Weights of a small mixture-of-experts language model, trained from scratch on English Wikipedia: 4 picks a token.
Below are experts of layer 11 (counted from 0) of a mixture-of-experts language model. Rows are named router (the router's row for the expert), gate (a neuron's input weights, with its number), up (a neuron's input weights, with its number) and show model dimensions 0-223. Each number is 50 + 15 x the weight over its row's rms, rounded and kept within 0 to 99.
Before each expert's rows: "gets" lists some tokens that make up at least twice as much of what it gets as of all text. This comes from a sample of Wikipedia text that the model never trained on. Tokens count by the router's weight.

# expert 62
gets: " was", "s", " were", " is", " also", " are"
router:55 54 47 03 53 44 58 65 39 56 54 22 53 40 36 71 63 55 60 35 30 42 53 52 43 38 54 56 48 51 51 35 46 32 75 34 60 40 25 70 53 43 43 41 70 69 34 41 54 59 46 41 66 34 32 53 52 80 62 23 51 47 38 36 37 45 76 80 78 62 35 58 44 58 24 31 29 46 21 53 58 48 23 57 23 51 45 30 55 89 75 31 52 42 34 65 43 54 39 62 49 69 62 57 48 41 68 84 31 32 27 53 32 66 57 52 44 64 46 34 32 41 57 59 14 64 27 34 40 68 37 62 70 52 79 28 46 43 40 66 54 43 50 41 35 53 65 23 40 35 50 57 79 27 58 41 75 65 59 65 68 74 41 69 50 74 56 61 49 68 36 54 48 62 39 39 45 50 33 45 74 76 45 32 58 56 44 73 62 25 40 48 51 44 71 67 37 49 70 46 61 59 36 24 67 54 62 42 32 37 36 45 68 22 45 73 34 43 57 67 51 49 54 42
gate0:74 70 61 49 40 58 46 56 78 63 46 46 49 85 67 51 79 64 53 58 43 49 45 71 61 38 68 64 44 65 75 81 74 56 44 36 53 49 60 50 59 60 60 63 73 48 45 31 53 59 61 27 78 41 72 57 65 60 57 52 17 36 52 61 53 40 43 39 57 53 53 41 58 51 60 73 67 60 23 47 53 46 18 30 33 67 80 53 31 39 60 55 44 55 32 77 36 58 18 14 58 67 34 49 66 37 61 54 33 34 21 32 12 47 50 33 47 33 46 24 37 60 45 46 44 48 26 26 38 55 52 74 61 28 36 50 68 51 57 51 43 79 43 51 47 49 27 83 40 61 60 59 66 24 25 50 51 60 57 40 41 42 30 46 17 50 40 65 40 44 71 79 40 33 54 43 36 65 66 36 39 41 58 65 29 72 31 56 62 27 55 30 51 40 53 54 56 62 55 34 31 57 62 18 35 49 63 61 48 57 56 56 42 51 51 51 39 56 62 37 13 61 54 64
up0:61 42 41 62 80 40 41 39 44 65 63 78 44 58 47 26 44 23 67 68 32 51 37 27 45 35 62 36 37 77 49 32 52 44 40 50 29 53 55 43 28 49 50 47 62 53 66 21 55 51 63 45 48 35 61 62 25 45 26 59 45 68 45 63 43 58 76 46 52 42 33 69 42 13 63 50 44 97 44 48 60 50 63 48 56 60 57 46 59 73 25 51 48 34 63 52 75 33 72 54 54 46 55 70 30 29 41 35 23 81 42 46 59 41 83 48 73 84 56 47 29 51 48 52 39 41 52 39 64 38 72 25 73 37 29 50 48 79 56 73 62 66 51 58 54 53 52 74 39 58 66 28 66 41 63 26 36 52 51 46 53 51 58 48 33 56 41 60 31 32 52 65 26 61 35 39 37 42 46 30 36 36 50 35 41 71 28 60 56 35 36 76 26 49 57 58 55 96 57 47 70 66 34 40 52 70 42 46 34 34 47 43 73 44 38 29 63 34 63 70 64 30 65 30
gate1:42 80 40 62 52 52 63 47 53 22 46 25 55 38 52 49 61 68 86 27 50 40 64 45 68 49 58 42 52 50 55 38 59 56 60 46 62 50 30 42 48 46 60 54 46 50 61 59 50 51 62 22 53 39 44 61 82 52 57 26 51 58 65 80 40 50 19 21 49 57 48 42 58 32 40 47 36 46 48 42 50 47 45 63 50 77 66 59 58 36 25 53 44 47 45 53 47 44 61 49 44 27 31 76 52 52 74 37 52 41 60 38 94 28 35 25 44 51 61 70 59 37 71 57 55 65 61 57 35 37 35 71 60 66 36 78 52 46 49 58 48 68 59 24 93 33 48 35 64 34 48 92 55 72 77 30 44 36 32 55 47 49 49 58 52 61 22 69 39 63 36 45 49 45 56 23 35 43 14 29 76 53 40 61 64 62 60 87 49 39 50 69 54 57 70 31 72 27 34 65 34 42 29 42 45 59 40 42 86 53 38 45 36 41 62 71 55 66 53 15 31 43 42 42
up1:58 52 56 27 35 70 32 53 70 56 32 52 39 68 49 83 69 18 54 34 37 47 57 66 44 54 56 73 30 51 54 23 72 50 57 41 62 49 76 59 47 24 33 69 52 50 46 56 63 59 26 57 44 48 36 51 26 68 44 67 41 15 21 42 78 51 72 81 54 42 44 61 31 58 66 73 63 24 53 60 53 54 71 47 73 64 50 12 36 46 56 42 50 28 34 52 34 32 47 44 70 50 70 44 65 56 58 48 43 73 48 60 26 53 78 89 59 60 68 39 13 59 34 53 33 64 38 60 60 32 36 46 15 45 64 51 44 30 54 55 67 19 33 46 42 60 36 48 43 51 64 48 51 31 27 47 41 58 51 20 58 49 37 39 30 45 41 56 59 77 70 57 49 12 53 67 34 59 43 35 46 63 36 54 63 44 50 42 45 54 60 17 48 62 39 48 57 67 55 65 69 59 83 58 52 52 58 45 42 50 56 40 63 28 28 24 62 38 42 73 55 46 59 54
gate2:50 62 80 43 44 53 38 34 26 41 44 27 65 24 41 52 61 41 26 50 62 33 44 46 45 49 59 39 49 36 47 53 40 42 91 68 54 49 56 44 60 62 69 34 57 68 34 48 37 48 41 47 32 68 29 48 33 71 61 60 62 69 55 54 55 67 36 42 49 48 68 40 44 60 48 78 52 81 30 39 47 44 50 40 52 37 66 50 34 59 55 43 67 16 35 70 47 42 76 49 59 50 53 98 41 26 54 44 60 74 50 38 63 64 69 72 25 47 47 78 52 13 46 45 56 63 21 68 59 33 31 36 74 42 56 52 56 55 42 49 61 70 48 45 66 43 47 42 71 50 45 65 55 73 36 34 44 38 61 66 34 62 58 17 41 66 54 50 04 37 75 45 47 42 38 52 69 23 61 60 51 23 39 58 13 49 72 80 73 25 70 34 58 62 55 50 45 46 55 51 31 53 49 46 51 75 39 64 50 37 57 65 49 61 49 42 58 51 28 18 72 39 54 78
up2:36 35 39 75 28 57 26 67 64 72 44 51 21 11 42 35 46 45 73 52 45 56 46 70 59 73 72 25 58 37 62 60 26 47 56 24 60 40 78 51 46 59 39 45 68 42 07 25 50 42 40 11 51 57 52 50 57 69 52 70 37 62 63 67 52 44 42 38 36 79 31 48 56 69 64 43 40 39 62 31 43 66 45 36 53 34 19 57 74 49 31 56 56 59 49 59 48 40 47 37 50 66 55 75 37 50 66 36 39 37 47 44 28 52 54 57 58 34 50 53 28 49 58 57 57 56 59 40 51 56 62 63 48 91 34 54 54 40 63 48 72 53 58 56 30 45 22 70 50 56 68 67 49 61 25 49 48 39 70 50 42 36 51 63 24 67 49 69 65 11 40 34 44 49 49 27 42 49 29 74 16 51 56 40 67 55 64 77 68 69 46 41 45 71 41 75 55 54 41 33 10 43 44 56 87 48 54 63 37 45 58 58 44 45 61 55 74 54 74 35 62 49 38 42
gate3:17 61 61 59 45 46 65 71 27 26 30 35 68 51 43 69 63 55 45 42 40 46 62 43 45 31 62 25 28 58 35 43 27 42 48 49 58 33 61 29 48 70 54 43 40 41 65 64 35 35 78 65 44 63 78 29 48 50 68 32 12 73 52 65 49 60 63 41 53 76 46 55 62 57 67 20 65 38 44 48 59 55 34 64 50 61 74 66 52 53 37 72 41 64 72 60 58 40 60 53 32 31 47 51 38 44 46 52 31 39 43 39 57 17 64 37 69 43 50 38 53 54 61 26 31 42 35 39 66 30 54 61 66 00 74 56 38 50 59 64 54 38 42 35 46 53 56 74 48 57 53 46 68 42 56 23 73 39 52 56 45 59 48 69 19 66 69 42 69 35 29 35 60 47 71 56 92 80 57 47 39 80 58 55 49 55 56 54 56 51 60 54 66 22 58 63 29 42 41 45 47 27 59 50 37 24 52 36 60 57 88 31 66 46 41 47 65 49 36 56 19 50 73 32
up3:07 43 67 47 62 62 58 57 36 61 44 40 77 73 30 60 61 46 60 47 37 60 54 46 48 10 66 56 70 45 33 45 56 34 48 41 42 37 47 58 77 53 37 42 25 72 53 56 45 41 42 51 20 67 81 63 70 62 35 59 26 44 60 49 58 45 56 70 34 29 50 54 39 42 41 57 29 59 99 45 63 31 63 48 51 38 55 79 54 51 61 83 49 66 73 47 60 22 40 62 19 40 37 39 59 48 62 59 60 35 44 38 65 58 75 54 35 47 58 46 59 66 45 43 69 31 57 74 60 63 49 26 59 38 47 57 68 39 49 33 28 43 02 42 64 43 82 67 70 47 47 61 48 50 73 37 61 48 67 35 49 69 40 49 48 44 15 61 56 53 23 24 54 26 50 54 44 38 38 68 49 48 34 46 55 56 63 57 56 54 77 22 29 37 48 86 42 53 50 51 66 49 48 14 45 55 38 49 48 77 61 50 49 35 56 60 59 51 24 48 45 52 47 58
gate4:24 59 63 24 47 38 57 46 48 77 78 38 62 68 30 57 32 41 52 65 43 66 49 63 34 60 38 55 53 65 36 44 37 43 49 44 42 49 43 69 38 45 42 45 78 38 45 56 29 77 23 37 54 57 61 54 31 45 77 40 44 69 60 53 43 66 69 42 67 56 19 83 39 46 57 66 21 46 22 42 50 61 39 64 60 21 53 65 46 79 62 56 76 54 45 34 53 46 38 27 36 73 59 83 53 46 34 51 49 66 55 52 51 32 50 41 53 63 14 32 65 32 41 70 20 28 62 16 34 34 52 50 61 51 62 44 33 63 46 69 43 60 49 64 55 34 68 72 35 45 47 52 69 20 35 38 42 48 54 44 69 71 53 43 44 65 50 49 56 62 49 51 59 44 54 56 37 59 81 31 39 53 61 51 35 69 53 50 81 25 86 51 49 40 83 54 63 47 56 48 62 20 57 64 43 51 68 62 34 39 65 60 47 43 60 65 61 23 25 14 28 60 42 65
up4:34 48 52 45 51 50 57 74 31 24 51 59 60 39 42 47 71 39 56 28 56 38 65 75 32 63 66 60 56 43 54 81 25 03 61 52 21 50 48 51 38 51 45 42 56 39 42 40 64 64 50 31 82 42 66 37 59 30 30 45 52 70 37 34 39 69 64 54 48 60 38 46 56 20 52 28 63 58 59 51 44 34 46 47 56 51 74 39 20 58 34 44 39 97 64 24 59 46 38 26 61 28 49 52 70 29 47 61 62 40 58 49 72 85 43 46 25 57 48 23 42 44 16 46 41 62 58 36 40 48 48 17 42 39 40 19 57 63 82 46 58 47 43 53 69 65 58 09 37 66 47 49 64 63 71 63 36 51 52 48 63 54 58 56 64 26 45 82 43 50 73 56 60 59 55 37 30 61 54 53 52 36 46 63 55 53 37 59 68 39 63 42 61 47 41 14 62 59 54 67 74 52 20 81 50 54 51 35 55 62 57 31 58 29 48 44 46 72 53 75 59 48 53 56
gate5:56 16 34 44 45 49 56 54 48 58 62 54 51 34 48 61 68 60 57 45 49 18 50 48 27 23 83 57 54 41 47 17 70 50 58 75 42 48 72 15 41 40 21 40 82 41 20 41 72 60 32 70 34 81 32 64 63 64 51 46 73 70 41 57 39 49 49 46 51 50 66 35 51 46 35 55 50 53 35 48 43 19 40 36 43 78 72 68 56 44 45 41 94 47 59 52 35 37 36 64 42 30 63 44 64 58 58 44 81 35 42 34 23 67 33 16 49 82 51 49 46 70 56 37 64 77 51 61 37 26 48 49 50 54 57 46 42 81 64 69 46 50 48 50 48 38 42 39 68 64 60 59 51 65 58 51 39 25 32 58 69 40 25 50 37 65 46 30 65 83 60 66 72 35 37 43 58 75 47 80 35 66 59 45 18 52 38 70 40 65 48 59 61 51 48 68 47 39 39 39 46 61 19 56 60 76 42 65 42 53 46 64 60 54 49 34 59 58 63 44 51 35 61 35
up5:58 65 45 20 24 70 32 86 46 60 62 67 69 62 66 25 22 44 25 50 47 69 38 36 46 53 33 32 40 53 63 45 54 47 68 38 50 72 46 52 59 49 40 45 67 55 60 54 67 65 56 70 13 23 57 35 40 77 50 49 32 52 37 33 84 66 69 56 28 46 56 35 38 66 42 76 51 44 72 33 30 36 60 58 72 56 51 42 50 34 25 52 52 43 27 25 61 83 59 27 37 18 73 64 42 48 62 62 59 49 29 70 51 38 39 58 49 49 50 41 75 74 42 46 65 44 74 49 48 42 49 56 68 36 50 27 61 32 61 42 56 63 32 43 45 41 97 54 73 51 34 65 60 59 38 55 22 41 31 42 43 50 47 60 37 51 34 39 31 74 68 62 55 51 65 43 54 35 67 73 57 46 50 76 39 55 52 83 52 32 39 58 48 53 53 56 40 58 45 64 70 48 61 76 58 49 81 66 55 37 41 45 50 45 23 37 25 38 54 39 62 29 29 42
gate6:49 63 52 81 55 45 64 80 67 50 25 30 16 47 80 73 46 27 31 67 38 59 63 32 82 27 38 76 57 33 40 58 71 29 30 48 57 34 29 62 52 75 43 37 42 40 60 65 68 51 61 56 45 31 50 12 45 43 60 25 65 60 39 42 45 74 34 49 53 54 50 79 54 37 48 39 60 51 45 33 42 69 43 55 51 89 41 55 74 70 60 46 12 67 65 35 39 46 70 27 66 63 43 48 38 53 75 61 23 75 49 52 35 41 54 38 27 50 33 61 54 32 34 52 39 36 65 33 65 55 70 23 52 63 51 51 48 62 51 68 90 25 48 42 35 45 42 39 56 38 36 46 59 57 64 37 68 54 53 50 39 41 67 67 61 68 22 60 51 43 44 44 62 68 03 52 58 41 69 70 43 56 45 38 52 43 37 38 60 35 52 73 51 60 47 53 53 39 45 35 56 49 39 48 45 68 44 54 70 38 39 43 34 63 57 49 53 41 78 46 22 62 31 61
up6:91 34 40 32 38 79 38 70 45 33 59 56 43 51 52 39 27 24 58 61 66 53 31 53 41 79 64 43 69 40 45 40 60 36 43 10 49 55 34 71 42 47 60 92 50 48 30 47 38 38 52 71 59 61 36 62 64 23 64 72 50 53 61 70 49 61 55 35 37 25 55 60 15 72 57 38 67 43 53 43 46 74 55 71 43 29 62 72 61 28 34 42 50 64 37 61 67 35 32 57 29 56 64 58 53 65 42 35 46 36 52 28 48 54 67 67 61 50 37 62 34 41 35 58 40 62 47 48 61 31 42 64 53 57 54 64 45 42 49 41 60 48 55 58 42 53 36 72 25 27 42 64 37 29 29 40 68 38 63 81 43 55 47 30 71 85 82 74 25 50 23 39 63 48 56 51 54 63 33 22 57 41 70 67 36 55 63 35 57 47 72 33 42 17 71 35 45 77 51 43 47 55 37 43 29 41 69 57 42 66 30 33 74 60 56 70 67 55 48 49 57 62 57 57
gate7:38 63 36 79 35 24 42 36 40 63 60 43 17 32 35 43 71 41 46 66 70 38 71 49 56 40 70 82 74 53 50 37 25 26 63 65 51 49 11 45 44 58 58 15 36 10 38 45 62 60 62 32 56 35 54 55 37 59 42 42 73 52 39 71 68 39 39 56 64 23 39 54 54 67 43 63 50 65 27 56 62 58 51 51 38 52 52 51 60 29 70 18 31 55 53 30 51 56 54 65 49 45 68 58 62 59 38 55 42 72 53 31 55 24 44 25 35 26 61 46 58 55 62 43 62 49 78 48 16 45 43 39 52 55 82 49 53 46 52 64 56 61 60 52 66 62 27 50 47 44 71 67 55 43 66 25 33 51 46 79 49 32 45 62 50 44 54 66 75 43 74 53 61 25 50 39 56 58 40 56 69 44 24 77 45 67 26 44 43 21 57 63 51 39 78 53 48 46 50 52 49 25 57 22 14 65 76 40 55 48 44 48 27 76 56 42 57 66 65 45 68 51 42 62
up7:50 38 39 34 60 63 46 75 64 41 66 50 55 83 40 41 07 47 40 39 36 63 48 56 74 44 48 43 43 47 30 73 34 60 60 59 35 51 53 61 54 42 84 60 45 71 69 75 47 62 38 56 21 60 43 59 69 51 40 53 49 53 48 43 28 52 66 53 44 20 43 57 69 48 37 67 50 72 46 39 67 28 67 56 33 33 64 36 44 38 46 71 68 55 46 52 56 57 61 46 41 53 53 28 36 60 41 44 40 54 45 51 47 54 44 55 70 56 71 46 34 50 39 54 54 46 28 67 53 67 54 43 39 39 04 44 50 64 54 18 40 44 40 47 20 44 51 63 69 49 37 36 42 52 37 72 32 43 55 17 47 92 67 57 57 66 28 74 48 24 47 51 61 87 44 62 70 49 49 61 39 74 85 39 67 26 56 49 92 33 43 41 70 57 46 52 42 75 24 47 35 57 54 34 75 33 34 58 30 73 36 69 55 30 49 62 65 59 63 46 39 16 66 39
gate8:31 44 44 49 71 44 68 33 56 43 34 66 70 33 35 67 74 42 78 44 46 62 71 66 47 63 64 55 43 30 47 28 60 74 75 38 33 48 56 50 38 74 42 56 74 62 36 37 41 54 48 59 65 19 45 68 64 78 45 27 43 47 50 52 32 73 50 50 49 59 55 32 73 13 40 20 35 37 34 60 35 34 45 38 61 54 77 59 32 62 36 52 43 47 70 24 28 68 27 62 72 34 38 49 47 39 42 26 62 52 59 62 57 54 36 66 45 64 43 53 56 45 30 54 46 76 23 47 40 82 51 55 61 52 54 36 64 38 72 35 32 51 26 46 41 51 17 28 39 44 49 22 57 75 69 65 36 57 40 49 35 65 47 35 57 63 64 35 39 71 51 48 60 50 50 47 53 56 34 59 48 50 39 22 62 61 27 46 47 60 41 52 58 33 44 51 65 63 40 84 70 49 60 18 78 63 54 49 62 54 41 48 62 24 76 48 70 54 62 60 00 69 60 44
up8:41 58 29 30 66 46 43 29 37 62 43 54 36 50 23 51 36 74 46 46 40 54 44 52 52 56 58 39 44 41 40 35 45 51 68 57 38 49 37 73 38 66 51 66 64 53 59 44 63 58 42 27 51 30 66 65 72 43 44 44 60 48 42 42 21 60 44 33 52 49 56 37 65 48 60 36 22 61 18 34 64 52 28 36 56 76 71 75 38 63 44 74 74 64 16 57 19 51 19 77 35 10 88 48 48 28 23 82 84 45 43 39 60 51 42 48 49 44 37 34 32 65 34 63 67 74 54 56 24 54 51 56 57 53 17 31 66 63 46 62 59 64 54 49 67 61 28 34 51 55 42 54 51 55 41 62 55 46 74 57 42 68 55 58 51 14 56 48 49 48 36 50 83 38 30 58 49 67 60 52 72 40 57 42 78 51 54 57 60 51 62 79 56 66 70 39 41 61 39 64 50 54 40 50 53 39 42 58 74 44 61 41 91 38 68 55 51 55 71 39 29 11 36 53
gate9:36 60 33 14 50 45 68 47 40 53 70 20 64 70 63 36 39 66 48 69 60 36 64 60 51 65 65 32 62 42 64 52 58 53 99 57 55 73 26 53 65 56 46 85 47 55 68 54 44 66 62 60 44 52 58 32 82 51 35 61 44 51 34 41 38 38 44 45 21 64 67 34 63 36 73 33 58 58 60 76 59 48 43 68 31 44 99 25 36 17 61 50 34 48 28 71 49 42 37 25 37 33 38 48 37 23 63 54 19 44 35 75 58 52 36 69 28 47 43 40 51 56 49 57 48 50 36 39 59 83 51 62 56 46 67 76 37 35 22 63 54 44 44 30 42 34 49 65 34 51 69 41 51 55 26 52 69 41 73 44 82 51 50 48 34 39 57 54 52 65 52 36 51 70 30 53 43 28 50 57 52 59 56 51 57 44 70 26 59 42 22 40 36 75 82 58 52 51 61 52 49 61 79 67 54 27 64 51 27 56 43 34 45 32 49 55 55 41 42 62 41 52 56 40
up9:57 43 77 42 56 67 70 45 68 53 43 42 35 43 66 55 33 52 31 59 70 25 70 49 50 29 26 48 70 50 45 41 39 21 42 73 49 72 31 34 64 45 48 59 61 65 72 36 50 68 45 58 66 66 60 42 37 26 44 51 39 68 38 59 36 37 51 57 33 39 56 75 31 30 53 62 40 51 39 49 40 46 86 76 13 63 46 12 26 55 69 57 66 52 41 33 43 43 67 64 09 38 39 58 78 49 67 64 49 60 36 36 43 40 86 25 61 47 69 32 56 64 63 36 54 66 59 45 84 58 44 46 56 49 60 41 46 43 53 50 53 55 33 40 69 37 52 43 39 27 69 81 51 62 65 31 62 29 60 46 75 37 48 50 39 62 47 59 44 30 39 52 33 58 51 37 59 47 55 53 51 64 41 41 50 80 57 35 55 38 49 55 59 47 65 39 33 65 59 00 50 55 51 67 64 62 80 38 39 26 41 38 49 35 72 48 47 59 46 71 40 68 19 72
gate10:72 44 71 84 48 37 29 43 43 44 40 70 43 11 53 93 67 46 58 69 68 51 62 39 42 63 68 43 37 39 50 27 51 76 27 47 31 29 50 57 44 61 44 53 36 46 67 56 48 61 51 42 07 50 34 68 36 79 67 27 55 26 26 39 40 56 29 52 47 75 50 43 53 53 38 42 58 54 52 48 55 61 32 46 56 54 76 42 41 47 54 44 39 46 35 57 59 43 46 51 44 58 72 71 30 11 41 49 52 48 68 48 35 69 61 48 40 41 54 64 81 68 41 49 41 62 45 45 48 45 52 39 44 58 52 54 00 74 62 31 38 53 54 45 54 38 36 64 66 48 48 71 56 69 35 60 26 35 31 73 39 65 51 58 36 38 55 50 38 83 45 26 36 60 54 75 57 63 51 67 67 65 12 73 43 58 51 50 38 56 48 29 36 49 73 36 38 47 65 59 44 33 51 41 22 85 44 49 72 53 56 59 43 57 54 60 22 45 55 45 58 80 75 34
up10:27 77 44 44 60 65 54 52 80 56 62 55 62 65 57 16 57 40 26 38 45 65 50 57 47 42 49 38 73 52 48 62 54 20 73 88 62 38 68 33 50 75 58 82 30 60 59 56 42 34 53 62 48 33 73 25 66 36 61 54 54 44 63 67 63 56 29 57 10 16 56 68 43 45 61 47 53 46 56 70 42 48 75 65 52 43 19 57 63 33 34 70 37 31 68 44 78 65 53 64 44 26 25 43 41 69 38 51 52 53 37 53 68 46 39 16 35 39 51 51 42 28 30 46 52 53 65 44 76 58 34 55 47 31 73 47 77 39 50 55 50 48 85 59 40 17 46 30 41 60 41 49 44 18 67 44 44 37 68 22 64 42 54 41 42 49 61 60 39 50 58 62 59 41 33 34 42 36 62 34 35 36 43 40 44 72 60 85 35 53 54 56 46 59 49 64 72 35 50 54 47 34 40 86 62 20 58 43 53 50 66 36 81 54 69 58 45 36 46 54 50 36 41 59
gate11:39 56 57 39 64 11 49 34 40 71 40 46 39 45 42 49 87 47 23 57 31 39 62 65 55 61 50 32 48 69 58 68 48 26 65 74 29 59 48 55 84 48 77 72 39 82 46 44 38 20 31 61 46 47 27 83 70 44 50 31 64 61 36 48 68 64 77 24 39 16 50 28 60 42 47 45 24 44 20 51 58 37 59 47 67 59 70 46 53 37 60 25 68 55 46 37 50 31 53 44 29 27 29 63 45 36 62 60 55 40 65 30 48 18 34 51 18 43 33 64 55 52 35 69 55 53 47 47 48 27 59 47 72 53 60 50 70 47 92 55 45 49 25 47 53 36 67 29 56 23 68 33 74 79 68 63 36 59 42 49 40 40 51 55 52 51 53 39 55 27 49 56 61 50 54 64 56 57 50 46 14 50 15 51 57 57 55 57 65 30 49 67 54 43 44 49 68 37 59 54 47 64 53 48 78 60 54 39 47 37 53 50 40 48 50 51 66 53 47 52 30 79 42 76
up11:45 32 42 45 36 24 77 48 44 69 53 39 26 63 40 64 61 46 49 78 25 38 48 39 77 42 57 37 49 59 65 38 25 70 85 52 42 59 46 39 76 50 42 32 24 56 26 52 53 36 58 69 50 28 62 47 60 49 39 54 64 39 80 51 46 75 64 36 39 58 56 62 48 76 51 34 55 61 35 34 44 65 55 60 50 46 55 77 64 49 61 41 33 56 54 49 79 41 48 44 40 55 30 42 55 33 68 58 42 22 41 27 18 42 36 50 26 45 61 34 42 66 44 47 63 20 52 71 70 04 39 45 39 35 32 45 41 66 83 46 23 48 48 59 39 63 69 66 35 60 51 77 45 52 29 58 52 42 80 31 32 55 55 62 29 69 42 41 50 42 37 85 69 32 41 66 57 58 45 52 48 14 49 50 71 48 79 39 61 75 45 55 38 61 47 61 57 37 53 36 80 51 42 49 68 52 48 61 56 42 64 52 39 59 80 46 51 45 50 24 49 51 34 85
gate12:35 35 56 66 60 46 54 48 50 42 18 67 34 37 59 49 42 51 27 59 49 62 50 60 42 37 36 62 54 47 58 57 88 63 67 38 48 62 41 62 57 48 45 45 42 49 63 23 49 55 67 54 54 38 69 57 18 25 60 26 70 33 38 54 35 46 61 90 65 37 39 48 47 51 33 34 21 81 42 55 59 84 27 27 44 56 51 46 66 55 36 55 56 73 70 62 44 54 53 32 71 29 33 71 61 63 49 42 37 53 72 50 60 57 53 30 63 52 58 34 99 59 52 34 29 51 71 58 60 26 49 42 67 78 47 32 84 55 69 60 52 39 42 28 52 43 62 50 73 43 42 60 20 38 38 62 69 19 63 54 54 38 48 47 50 47 53 34 54 29 49 34 43 46 38 70 52 63 57 91 52 35 47 48 44 52 47 52 57 40 44 42 59 89 40 17 55 39 56 36 54 36 44 50 21 31 39 59 44 35 55 37 30 73 51 43 40 32 79 54 40 26 80 48
up12:37 54 22 28 50 35 58 50 49 55 23 67 37 34 64 88 63 42 44 33 31 86 73 60 52 61 48 59 49 53 36 48 70 54 68 41 37 45 35 60 44 40 51 73 35 48 43 34 79 49 72 61 36 38 37 64 40 30 59 41 55 49 30 52 57 45 40 59 44 41 46 47 45 52 51 49 36 61 42 69 72 88 06 28 54 69 54 55 50 52 33 36 41 87 41 57 36 38 38 30 58 41 32 50 57 60 77 56 67 47 57 56 46 52 57 41 45 64 36 80 71 57 37 42 41 67 65 28 50 27 61 48 69 70 36 33 64 53 57 66 47 24 75 34 11 58 49 55 62 76 56 61 54 41 43 61 78 32 41 61 40 72 60 34 40 61 52 36 29 42 78 57 24 52 35 60 62 49 56 89 32 57 71 43 51 56 41 40 44 43 58 62 72 83 52 42 48 42 44 41 34 39 52 49 49 24 31 66 55 30 55 26 59 51 61 64 70 30 73 52 45 29 77 39
gate13:60 74 66 61 18 56 44 45 43 67 56 47 65 53 53 42 31 34 51 52 55 72 41 48 30 51 73 61 44 60 22 56 43 30 73 55 50 42 40 42 42 29 56 67 52 54 35 55 52 69 61 46 58 31 37 71 66 59 57 20 48 43 47 40 59 66 35 50 24 45 59 55 36 49 71 49 38 43 55 59 46 32 68 52 45 31 14 37 27 45 47 22 59 54 22 33 36 55 39 25 72 43 72 25 49 44 80 26 52 54 73 64 49 77 43 50 65 45 43 63 37 36 51 71 56 72 37 20 51 53 22 75 33 62 47 68 20 62 37 86 57 26 58 71 43 41 55 49 49 46 58 64 82 54 52 47 42 65 51 46 31 54 44 31 70 52 29 29 37 93 31 73 62 22 62 31 37 40 34 55 47 64 45 89 47 77 47 53 42 64 62 56 55 40 35 61 66 35 59 44 28 61 66 55 62 65 23 62 46 77 57 42 43 39 34 52 58 57 45 77 54 43 63 44
up13:72 61 59 41 58 49 60 53 64 66 47 51 33 54 30 00 49 43 25 58 45 46 63 62 49 55 53 35 42 34 51 52 47 53 63 38 52 25 27 34 29 25 42 77 48 75 44 81 57 46 60 80 71 47 73 51 86 55 56 73 37 42 67 42 51 22 32 29 53 60 41 52 54 37 54 52 31 38 43 37 60 53 73 45 58 60 74 54 27 54 64 53 41 83 52 63 46 54 12 74 50 57 52 39 51 45 57 48 50 61 70 56 63 50 52 56 76 86 54 47 33 38 50 45 41 59 58 41 54 56 23 43 12 38 40 62 52 40 22 60 41 63 52 59 47 39 32 76 32 36 67 47 28 63 42 42 51 51 15 38 65 59 51 56 24 47 40 99 55 55 54 43 55 57 70 38 56 42 68 33 42 67 64 45 61 87 56 76 55 31 60 57 34 30 40 55 58 53 30 34 53 54 52 59 39 32 42 52 59 54 10 53 49 40 53 43 68 28 62 63 52 49 53 56
gate14:53 41 41 44 53 31 52 54 41 45 69 49 38 66 27 58 45 68 50 55 45 63 58 41 45 81 64 51 56 60 21 78 49 44 71 54 55 45 16 53 57 46 45 59 47 46 56 95 31 80 46 41 30 46 57 47 35 51 76 72 42 42 31 35 32 42 83 59 34 40 52 51 61 17 72 75 65 83 20 49 71 51 42 60 56 37 48 63 42 67 63 41 47 48 44 45 37 33 57 69 10 72 50 53 45 61 47 51 29 33 71 53 38 65 36 52 77 45 49 17 36 44 32 39 42 52 44 51 55 84 74 30 55 43 56 13 64 55 54 45 37 54 63 46 37 33 53 46 63 65 30 47 21 40 50 61 44 26 50 77 39 55 72 54 51 51 62 52 66 74 65 61 19 74 22 40 47 28 57 53 48 31 35 40 49 41 68 45 62 37 56 31 71 51 59 67 41 54 46 35 37 30 41 41 54 25 74 40 65 48 57 66 50 47 67 56 41 53 10 66 36 45 68 56
up14:49 64 52 42 32 39 34 53 43 64 68 52 55 41 44 36 88 30 68 50 37 48 64 58 37 31 40 26 40 77 67 35 60 46 28 50 44 46 74 75 55 52 72 41 78 57 38 06 47 33 60 63 65 57 47 19 55 72 60 53 70 31 74 67 37 58 47 62 41 76 22 44 31 81 35 29 50 37 47 55 48 45 51 46 59 60 77 61 74 74 21 54 56 53 40 45 57 55 61 32 61 44 66 59 66 37 46 64 39 55 45 60 59 50 29 57 44 56 43 44 49 68 67 35 36 53 33 39 48 53 28 56 34 72 31 45 41 71 63 38 40 50 50 71 64 39 56 11 74 48 44 59 78 51 38 51 34 52 51 36 42 56 27 60 56 54 47 56 51 36 60 42 65 36 43 52 45 81 40 67 59 47 50 68 64 73 08 71 12 58 27 60 28 54 32 38 20 46 39 77 60 57 77 51 48 53 47 38 55 38 28 53 57 68 45 12 62 42 66 61 46 59 51 49